Below are experts of layer 5 (counted from 0) of a mixture-of-experts language model. Rows are named router (the router's row for the expert) and show model dimensions 128-191. Each number is 128 + 32 x the weight over its row's rms, rounded and kept within 0 to 255. Numbers have three digits each.
After each expert's rows: a language model's description of what the expert responds to; "gets" lists some tokens that make up at least twice as much of what it gets as of all text. This comes from a sample of Wikipedia text that the model never trained on. Tokens count by the router's weight.

# expert 9
router:128147152203142090100094145088079082103177111188166133142101118119105120144123109224127168117108159148097158114083180122120184056146140149177155054104152167118169119168143157161180080155096096
Description: Leading digits of years, dates and lap times, such as 1 in 1745 or +1:39, 19 in 19th century, 2 in 2002.
gets: "1", "2", "3", "4", "6", "5"

# expert 5
router:125154156168102094122097139110138091122140079158102157154104159067118157158184123174149108162128129124102141116115124114165134100145175158146176099116146118128137143115164085111186091156129091
Description: Line breaks ending infobox list items and table rows, plus mid-word pieces of foreign names and taxa (Me-g-achasma, Bern-az-za).
gets: "\n", " |", " tr", " B", "h", " K"

# expert 18
router:135124174200134065174157143093085100132159112146122135117107096171130125188173154192130135088113130156104156120070181119156132155202116148152119126099183078206156129140152118144149140148130124
Description: Forms of be and have, auxiliaries and subject pronouns in running prose, like was, is, were, had, he, it, also.
gets: " was", " is", " were", " are", "ly", " he"

# expert 25
router:138143125168136047113098158124095101112166061182096138180091109148087141132164112174086164087126154117117124088125107134175113113181161133135116092166130129145144070158146133130184080160070106
Description: Pipes closing table rows, plus colons, semicolons and dashes after labels in infobox lists, e.g. "Labels: Sullen;".
gets: " |", ":", "|", ";", " |  |", ") |"

# expert 4
router:129175147159078092101102079139120100114160154082104118119078111138091123126115104171105121104105140150130140139082125122141138112156201152128155116096170196137121044114126103109158095128125112
Description: Pipe separators between numeric cells in sports and results tables, such as medal counts, league standings and match statistics.
gets: " | ", "| ", "; ", " |  | ", ") | ", "% | "

# expert 14
router:164155110216146103140125132142140151108154143157103160124117144087125099172084092198146146091116167124131103093144155095184088108205169120118140159121193142118142085129142109149172077153112074
Description: Separators and short words carrying a trailing space, such as pipes, colons, slashes and commas in tables and infoboxes (Edition: , Woking / , and , the ).
gets: " ", " | ", ", ", "| ", ": ", " R"

# expert 3
router:126124134144107101149117153162151076136133117126148094198148107127157115162131098149075143107138118115107096092140124095166099121169139119113094099105183153121126094195153128145121102129151162
Description: Word-start pieces beginning with C or c, like Creswell, Canadian, coeducational, and other opening or middle fragments of words such as barrier, chlorophosphane.
gets: " C", " c", "ic", "C", "am", "im"

# expert 7
router:150118155136100112129090079160149128060141149127148150128127132126132118137129121177086137093081133104148125087089127147115133066133093228143055121132137149100129126092186073167206062146132111
Description: Full stops ending sentences, often fused to word endings like s., es., ")." and "".", plus paragraph breaks and initials like W.
gets: ".", "\n\n", ").", "\n", "s.", "\"."

# expert 12
router:126104162187110096099087129117107140112155111172131139141106158135084127167169140189118120133129126152140126123114145105141177057142158106126172115116175159125122101142147159124121080132100132
Description: Whole numbers in tables, scores, durations, vote counts and coordinates, often between pipes, like 72:56, 94, 97.3830°W, 219,165.
gets: "0", "1", "2", "3", "4", "5"

# expert 2
router:141117177147157084102088121149089145098133127147176152150128124137105107093157126194140113094094128102092157107095121097139153129181146117121148140127098116139154082168121145118184079109084099
Description: Commas, list-item hyphens at line start, en dashes and joiners like and, but, in, often in infobox lists and number groupings (13,593; 2021–2025).
gets: ",", "-", " and", "–", " in", ", and"

# expert 0
router:128112170139109090083091129106076098122113091128130132171105135170141069100195104176117129104133170106106116085121139136087129131157126137148147113121137142159114082115135129116187082179104107
Description: Prepositions and conjunctions such as of, to, and, for, or, plus words inside proper names, like Bank of America, Holy Spirit, Law & Order.
gets: " of", " to", " and", " for", " or", ","

# expert 24
router:159134160141129161094069147092137142100156090157107149134069105145104093145171104189128118163132143158130124090105108124105115076170136112129107144199141142127175102161182097134174143163085119
Description: Single-letter pieces and endings inside foreign or scientific names, especially vowels and s, as in Casa, Girolamo, Machaeroidinae, and taxonomy lists.
gets: "s", "a", "i", "o", "es", "u"

# expert 27
router:122093143178126100131088120108110124111171060119165181126095125141120123199149095173097115107124095139151137151054124116170121105165126164098102113139127156130124108150140115126154089133139074
Description: Last three digits of years after 1 or 2, like 2012, 1905, 1995, and closing parentheses after citations or measurements.
gets: ")", "\"", "019", "010", "021", "020"

# expert 19
router:106111162178125080093138165096115166170160119142129119126095147152103135123146122156144103070138164130154172118124125113129150086168165094186113125171143175130126070153115115073138126084107106
Description: Capital or lowercase B starting words like Background or Botanico, plus quantity words such as two, one, all, some, more.
gets: " B", " b", "B", " two", "th", " all"

# expert 13
router:072133157168102099127082138132126123073125075147120129132131152138075168121185099150137125061117120139103159125028107127186117071193145175136139076104137111169134138147135120136189084159112095
Description: Prepositions and clause linkers after verbs or commas in narrative prose, such as by, with, as, from, under, after, when.
gets: " by", " as", " with", " at", " from", " on"

# expert 29
router:119097094164090086083069136102100139127142120179148115152096107128118080183171121159090107142163148116157095106144124082179124095169171132122120102122165145098105071171155096096188114107128157
Description: The article the and merged preposition-article tokens (in the, of the, to the, member of the) in running prose.
gets: " the", " of the", " in the", " The", " a", ", the"

# expert 17
router:088094176138124158119091168096143130157179110138147099105149139121109110174090084175103118079145164130065087109106105131168122085133114119089095109116170184138113084133236128150166117150079057
Description: Word-initial H, D, N, S letters starting names (Hajduk, Nate, Dryads), plus short function words an, his, her, their, of.
gets: " H", " D", " N", "'s", " h", " an"